Experts of a small language model.
Size: width 256, vocabulary 27085, 132M parameters.
Training: a variant of Adam for the experts, 720M tokens, 5494 steps.
Below are experts of layer 3 (counted from 0) of a mixture-of-experts language model. Rows are named router (the router's row for the expert), up (a neuron's input weights, with its number) and show model dimensions 0-63. Each number is 500 + 50 x the weight over its row's rms, rounded and kept within 0 to 999. Numbers have three digits each.
Before each expert's rows: a language model's description of what the expert responds to; "mostly gets" lists some tokens that are sent to it at least half of the time. This comes from a sample of Wikipedia text that the model never trained on.

# expert 51
Description: Digit 3 and y
mostly gets: " y", " Y", "iny", "-y", "y", " Nor"
router:540499513463528508562557518483457447420420453565454515496485548419533525563483514512445433560546429500496513562455540446648436469527504635498517588497428564480464573559514550490420425527491437
up0:503496474462484494572415548595457564478466527428524537518609463560506496515487477522452503557508444555510547455549516532557388566448477425486540566361470504524507498470502482495409541532491513
up1:493536472398454543622425491557522478479396520361463427471535496554494515574459631520640489532562457481529549513429480458627482560477375527492480557517498585491545510442505540506423501545523477
up2:512445492431467486479460424479470595447445534497425487445473556470394483509586470517565477571515456428498467492498515502545514552551504492428496447559541628382477460474557430450574511584502493
up3:506553471419458456492525506518552553538383488554484550566546600475473456566446458574463419459480493488500519480514505506444444579635460509603492551519558511442586549485463536428484512569500512
up4:515471595490465441516496507404530563368503453504424585522519466486486488508542476550495492530466512503554479464501454484480607370435510548538565516488466520475482436565378548461571555375474551
up5:536529569471505496636478501489514443456547598505443601495423543552476482488458552586488495545618471457469585529438465571494573509463476514447486530494466524551551405487509404465560487483391562
up6:415558528540419587517510481490465361541388441464475524524464572382484650451527409508540476492401469518451451381504525478496485455472455451508536497495450423415495456549482484493451430468503496
up7:552532478441391510514520604538519459467438470520502539537479541471486391500502515659461428557586441504524513496539531507576434509590437586520493630474463451539492532507572600499389474506413462
up8:456542580504536528489493491472471528429480515565544444505430595465578553493563546537554449551450514396500576570482497463509511507523413521524467480542525387469514564456464457523473495545486580
up9:519553442450440548501438476558493414536489496487520479565489542543481512475567436461534484532570485576439531489436548498509472460405490534356565431518617484474500522466478497517507515493555500
up10:506539500439470537547542499470500489490428517514418455514468537488435496463523496505596418486507450438486451504593491576405400570485483568485441532458584462423569478452589538505530480530561493
up11:509557447549469544475499529460401558431528492600489496419448494505455586471565513466462389480481493518586457501471527537368541481468501586455556478577516482491572589507486523518515464504553476
up12:463491483499405465566491538580470551543542481556537554432577547435479536498507549471495455546495494585552423395541483519493501512561526562406484478480435501550517532504513500492544566514485565
up13:528492473499439497552556522536487479542486498565500479441421609420525528473575379500452470562416480518537509520484668489568518526426454567441452473571454455464529458444479494532477446549578579
up14:625530441432476589483511468530562534463478505450473434438481546431482491465518453437456457439530608475496563572585489438561470484516476549488487538483457528424456560566574440516537562564613415
up15:513522516508526554448433501444518497482452509447476513417530461522547470539556485451455470465508420518536552485470545445482464538470538534488416580457429586486501538549518423423529488561426420
up16:595546459517588515429438486547507494547526498587621440552436548517476435454431432521464604376420481580518472565535470599595485464464477479451504489546497508494475483507525503512520508529506599
up17:511525564453492501563453511462447575464452531564427469478465512381529567526540429453564582487514524499513486468537508439478454464581500591546432494539484467430568465560504576523518551487451480
up18:594590421425445547514438606525405498445446453490482451501513530479540511578407571578505417531521449541568473508438482466521520516596468518602461610486482482424495517556464543484441430595556469
up19:444535467432464491498597544512490455389457491548491568410524536459495442523390508528563457576565559481452516513479513535455528530456538447441510472481514488545561442498507610483515510586494424
up20:538463512538479505533494507567403493521526476515421452399509565435530440420479435479552547514482537523482498549482543463542431484555501523492450515544515447482433590484559487459534541478526550
up21:471585583528486518567539604496528556414541506457472533521461462403521543609529461507498426590519528425438566588388524555613480567585545376472467545522505500474499475511528593364468544459542481
up22:460520569512508508551578549561521490415508455409499553514518545452409512536441536502582442490427504460447443487413483485490439489506516559562475489420534551502529493470524495524509477473502518
up23:573463535483465474643456585578509510523545485450465471518504488497543444475521439537437564495628528570608432580501499513459487570604514588529471458469522426477515418450486447554470499517459576
up24:610537464445535517434498478439466479495461523496462555448442526511552431482551502477477468437527597589523512499499517481454538550518458601488490454587505415458387596502525404475490620467502412
up25:489488521469560602470509561515494536515464462519546497380494500513509600518523441526510517491550503517521497565521559522578438476555441488538386479435383482496514555489499506462468579638485445
up26:527507596383597491577500517484524584489539473474458528395550514537554513554474490477432550517531510450432455560533513522580459537417502575521486554465459359562540568460556502495513514551449473
up27:589489501432560507555508598451525622503479461398486601552537457514480431596516626414565501501523454382481467536424511469531590450455402444519462496442504621519470451470459553496487542483460557
up28:587471523442647550559483497473494411399488453582417581519460447544487501493474570435466550512545458529590541637483489484385514498449443596477454522537583430510465538490493467530563443538547434
up29:535519496480551580576527649512510500441438518524441497474515522501557613523534464474435496474536552476513539486476509543497432510598449481506557597445477589418538439488494569497468548534443602
up30:543439528495499600522521533519469434446483515468524492575543476522506439449510581561489502540519507527467543524547547497515507517451511554474494592455520481535405520504515530550590468535452401
up31:491528490449554520545543552541500416465455487525507536535569496381410613555422496549519511464559431442533522530455444465565427497495479553545441535424599521489476576508458558537490481520523467
up32:561492535488441464510486520535508451462509474540451535483478553614475524468425428561538540510568559508604514555507543569607499535535434500445471528511532599494533433493530527494456574472459509
up33:485463581435616486576510471417454535425507487492470538544468490526540453558518464537499505406561434506440615484451521562537470453436501614521569545433525506491489495508547559533505459560478411
up34:543483549552546479444462518495453442452404549476451536479449571419451535531530450573533524511511499470503401538459520491533449460544487431577469478567481398511472440517455470427466409468513479
up35:488573514559443489493502589471571461446479505436503540452461549491450561533546517517547436451523533421539508489509528515463541492455561517582570497445530474473488481538516481502531516477502442
up36:544519478453500519483541606471510545466517535581421442490416519508462513494494475442397578462482546448556552625423518431508392477576391514527513465486404507504504416454516521510494465501476555
up37:577543546522536497502549445454593582448534533513506519450411534518521521517497477565579585506483580400523541538501515506586451498585504608537425501546492510480461504494478502426499609480429585
up38:485416481517491530370515517496522424486463493504478494489540496394462544423463379570423534474462474541520537561427536507575468459459499430502451495562427481498439564504552516446435533488475527
up39:445425543621417387533579485481554627495444509514493535542422544456518527535422521526515454559410542455438547453433523512511473485492580540466510564451510515484472431530551555485442489441525469
up40:499474508432540506476525542557443485498465524488391499512486466539528536527510591476451518556579533516482558489423538494560456510384463483548556627494515598540432491425491502524539459537516495
up41:548432503458471453440533550450553463493647553478452489505473438520524520457521474529554504570542439485588569522444543561433538490486514511572507499534395472515471515454454471504468543490525489
up42:512472567524524534534458502441388450498431534502464569538441533403514532504557465521537499448455468461488478456440516491570469409548497503581361547549495453493490424562539552413388526454509471
up43:472595493463402515545549511492456432558440502446419456566519539526506532591507567485494421509426446508510450459454488425480435517580515535548498641506504468439503540499547591478445515486495391
up44:555488483470477530463513543460539524475497507510459414529479651578457551481489438548527493457621444476542482396430526553524464475535468559488494401398611552480435487439449465507512500509413523